{
  "experts_per_token": 8,
  "routed_scale": 1.0,
  "balance_loss": 0.00512,
  "balance_bias": false,
  "head_dim": 32,
  "vocab_size": 36141,
  "norm": "rmsnorm",
  "rope_theta": 10000.0,
  "tie_word_embeddings": false,
  "init_std_o": 0.0355,
  "learning_rate": 0.00603,
  "beta1": 0.95,
  "weight_decay": 0.0
}
Below are experts of layer 11 (counted from 0) of a mixture-of-experts language model. Rows are named down (a neuron's output weights, with its number) and show model dimensions 96-191. Each number is 128 + 24 x the weight over its row's rms, rounded and kept within 0 to 255. Numbers have three digits each.
Before each expert's rows: a language model's description of what the expert responds to; "raises" lists some tokens whose logits its average output raises strongly, later layers aside. This comes from a sample of Wikipedia text that the model never trained on.

# expert 10
Past participles, adjectives and verb completions after was, is or were, such as known, used, married, built, played, disproven.
raises: " in", " to", " for", " as", " on", " during"
down0:120120150129135119118156139121110091104137111128078158161161166111128092120160102146130127126142123104128165058115100144107097129112154138131144122120114120111120124113169144116125116125159161141100157117093111193088114102142129144115149113128059108095130130143061110138099137048125138147

# expert 15
Articles and verbs in opening sentences of biographies (is an American footballer, played as), list dashes, and Thai script characters.
raises: " and", ",", ".", " (", " the", ";"
down0:134117140159130133147109124125122148126106137129115121120120085123146093135115103075096115122082146145159122128134114122117092111137138153113111091107170109097156122132158072163147139130133117099129128116128159099142107147108121166155143161108147201141113124072126126162147157135150107094

# expert 4
Blank space tokens filling empty cells in wiki tables after a pipe, plus opening parentheses, en dashes and minus signs, e.g. | |, (Certified, P-40.
raises: "1", "2", "3", "4", "5", "6"
down0:154093097117078130125112126091143118167151121117129116137109161127124104128110149133087169129134145143120151120135139120125123127151104061112123131153124149105164136130117111141101091170123131125120094121105140117105150119122162126114139125126117172139177093074155120125125109181110130089

# expert 11
Plain nouns after the, a or a possessive, often followed by of, such as series, film, album, team, daughters, stores.
raises: " in", ",", ";", " with", " since", "."
down0:133132144135134184128143134115135124125109148131125127095129131146117121157142132102133154131166124077138128085143142154136133129145122130139190130106155130171159113125081123093132111085137116087145135133103151132149083128113116146162104137153130126125092139107147075115158174132139103153

# expert 62
Common nouns after the or a, e.g. attack, decision, vote, offer, system, plus table divider rows and mid-word pieces.
raises: " from", " with", " of", "0", " by", " between"
down0:083124143141114081175096120145154122117116118126145100135134180142150146145128135117122061123092161177197130133129145086100141130139115144079139109119090160204134131146130137151121152192140161101139141128124130106136102161172130115098139121132118141162145127130123108118160112158140120136

# expert 38
Nouns and final word pieces for events, institutions and life events, e.g. Award, Festival, Symposium, died, development, Upp-s-ala.
raises: " in", " of", ",", " that", ".", " ("
down0:113122132161127115113130121122146139145154113125066151129111140178154142121151129148181095133118123118106122122114098139105131084132120125097151108113112115140113128135095108090095111172137148092117147122143121091122084102156137115109110108150074088141161155145123095165066160140110110107

# expert 5
Country, state and city names after of/in/the, such as France, Germany, Hungary, Mexico, plus taxon suffix idae and team abbreviations.
raises: " of", ",", " with", " that", " to", ";"
down0:142149081123118153132123120162166111159136126094134170113104161123133070122148159136132166162094155132129118115122130155148122126139122128141120160142091110120100079101119136111118114123107129165157124104115124108124090160114176122120161108090128045098151112156086165129118177097143155132

# expert 17
Digits inside dates, year ranges, scores and statute numbers, plus spaces, dashes, slashes and heading tokens like See in See also.
raises: "b", "ō", "st", "é", "sh"
down0:129157128145102161132117127130131122152140122091152167112127115127120140137109102127146141091144136134124091120113118120169132098157135131140126138164126144122091080156109149113105111154178168146155167161121138120152130180093116095091149152109141141147118171134151105133110108116116100104

# expert 33
Place-name words and endings after New, San, in: York, London, California, Angeles, -ville, -ford, and word-final pieces of names.
raises: ",", " and", " (", " ", " |", " |\n"
down0:098147150142158143127145111114145146159129120140158157110099166144103169139118129110151146109097146133111115144118141144155095134085102129123134146110108175125114077139102144102108141129107141156117138118149159140061097121130113160100131148114157167140106157105137159144124111118197166122

# expert 20
Short words and prefixes such as On, out, off, non, re, free, None, often starting a compound or table cell.
raises: "est", "er", "ew", "man", "eb", "n"
down0:127118144123155122138158116137119146153147146166110110162100144136144147168107133130092115161142146150125100093165152082131130119122125176135160165118150087121151135111157123163126135120139142123110142099094123103098152127108144121171143153173147140110126120151089157114149111105116186129